Experts of a small language model.
Size: 9 layers, width 384, vocabulary 16384.
Experts: 24 experts in each of 9 layers, 2 picks a token, a softmax router, a shared expert of 256 neurons.
Below are experts of layer 2 (counted from 0) of a mixture-of-experts language model. Rows are named router (the router's row for the expert) and show model dimensions 64-127. Each number is 500 + 50 x the weight over its row's rms, rounded and kept within 0 to 999. Numbers have three digits each.
After each expert's rows: "mostly gets" lists some tokens that are sent to it at least half of the time. This comes from a sample of Wikipedia text that the model never trained on.

# expert 8
router:543540572552539577423435446526472437506452476477566470576521482535442420444496543458447475578519545520544617446554447558463538443561489456474459531438544547516541502568440441515466444556441426
mostly gets: " Br", " Kh", " Har", " Don", " Bar", " Kar"

# expert 12
router:538547564551552553429438436503478446500452475486566450580526483533443432424511530442440461572542528528572594444550445563449553445567469468478452551446561540521558504568451442503474441566440429
mostly gets: " dep", "|---|---|---|---|---|---|", " That", "| Party", "|---|---|---|---|", " body"

# expert 0
router:537547572541547555425452427505460450508448480486560459563540480521436443431511531441444446568542527531556592440547441556462552426544479468487456547452571550522554502554442446495455438564443440
mostly gets: " Jr.", " late", " population", " main", "- Kingdom: Animalia", " Best"

# expert 6
router:505588579555486619515488463484517489448460467534531492593491519578370515484448584482479476466508539580543604480558505535481604458536468474528430534477548527504498494503480430538405369526482482
mostly gets: "2", "1", "0", "3", "7", "6"

# expert 18
router:541531572547540562427438434512464444489451479491556479564525484522440430440523532449449453564555534530564594436540439556447540433559459472487457543447580549528554514562435443499460449553436439
mostly gets: " final", " North", " On", " former", " South", " building"

# expert 20
router:531552558556551568433442446515475459505456474486556463573542484520444442432511532445429463569540528541567591441556438569445548444551458470486472552451553544520545509560462456501455447546435446
mostly gets: " million", " USA", " Roman", " pass", " Jan", " sold"

# expert 15
router:539490503471545571402492492534423480554452490464501444534621536512489527459504486513459440505547478547594507466555473638420495471506414407527508477412516497466580486469457471496496549548506441
mostly gets: "ated", "ular", "ments", "est", "ised", "ized"

# expert 2
router:538537549535555559437440436506479437499459472485566460577530471538441446445510527443456465570542533526544600444547444569459557454549470470485440531442550546515555510553450439498454442546442436
mostly gets: " El", " Royal", " old", " pl", " used", " head"

# expert 13
router:536535559549556550437439436508452435496433470493558450577532480530439442424495518446439454567543526529548600448566451554438546438565480474498468550445550546510569503553456450499466447549448423
mostly gets: " other", " comp", " military", " Other", " add", "| N"

# expert 16
router:520487523626544507443430411505518420526481467509546454521578449666492513457457479554430457503552524506545486454516438472490544442543470488528468531510553479513525576591499428422454415553452501
mostly gets: "\n", "\n\n", " in", " on", " in the", " from the"

# expert 10
router:539547567538547552430437439522463440500448479490549460567536477536453448441511533437433472574540522524557600445550450548446555443550476468490460542440561550520562513560446447513464430560448434
mostly gets: " Ad", " ref", " non", " open", " currently", " est"

# expert 17
router:523536551550548568420431440509479456499466468494575470578538478527454458432522537459454469554546512527552589473554442559433516422565479481483456545432556549503545500551454464497458439548435461
mostly gets: " =", " it", " It", " ==", " album", " him"

# expert 9
router:535533556539534548419442431505462456494462461486565462595527504512444441474507543475452468571563531541560607453550465569457539434541487468485448532450557552495539501542422447490461457556444432
mostly gets: " form", " pro", " gu", " work", " pre", " St."

# expert 7
router:546543564548542548426441443513473436500440479496558473573541488535437453436514527445450466576551533533550596444543463562456565451562472463489457549449574548517556509561442431500460444544438441
mostly gets: " Per", " football", " Center", " Joseph", " Pat", " Florida"

# expert 5
router:591524562544566533449455444472432487487446493503513432503536518488494495463490483425455474553474550545530641492562391563443507449523421444579459523445517559514552526557465476496468523494465385
mostly gets: "s", "ics", "abad", "idae", "ington", "ians"

# expert 21
router:540537558549545567442457439521474439509451475494568463579536472526449438450517537442448466568554538538556590444559436565441546443558462478504466543448555556522550507558445449487461448548441423
mostly gets: " Par", " Women's", " kg", " May", " inf", " se"

# expert 14
router:439529460551578526500480488456453494554468420484504423463607515491487484452490517539472441567492403573585494439545439515467517441573425545449509469485522485529613451464468506501483455529519423
mostly gets: "be", "mon", "ld", "igh", "ck", "bit"

# expert 22
router:478506537594527532461463473500472444517405423519499469575494447485512514475554496480489480566516544536533453461560479512458575435565486483525488539413550557583536566499524469540467386535389469
mostly gets: " was", "s.", " were", ", and", ".", ")."

# expert 11
router:570538475509536532471498447507502489436485499531614488537512488594441443490544538453409434548519457488518541486565442537470573498554490499532427640491556525498541560506433477450480503540485437
mostly gets: " | ", " ", "| ", " (", "; ", ", "

# expert 19
router:537543562550553553417458442511454441488437480486550454574533481520453456446506531447447471573555525518564599436552446560449558450550465477480460543448558541513533508555445442496458451560442421
mostly gets: " N", " debut", " Royal", " inc", " international", "\"."

# expert 23
router:537447453542612566454497518450429485488489483498487427495504545512476461423443609519443426534619436573496566462485406497447529455490394537446486548517589560521569537468485477503431490476492455
mostly gets: " same", "esh", "outhern", " Sat", "ajor", "ource"

# expert 3
router:542528430535535544436490494551398468481463503352482423489499531482477477433505475566513454623500441563599432520600448525429482472512463467500478475501500523479542489453435474501481537610472373
mostly gets: "–", "ained", "-year", "aining", "hold", "th"

# expert 4
router:543513475565537563473430489556415450477452479500631428509532553534467412456554517413488473580516486537527517492507497564489466442558514530582474593499581568482503528544486382540462478581418451
mostly gets: " |", ":", " –", ";", ") |", " -"

# expert 1
router:617493583537560506487445462535471420436471419467619494461523495536520497486566496529454504479549515499541538456516455525418520474546488461548477620427584557527549517585537470397505439535394480
mostly gets: " of the", " to", " of", " as", " for", "'s"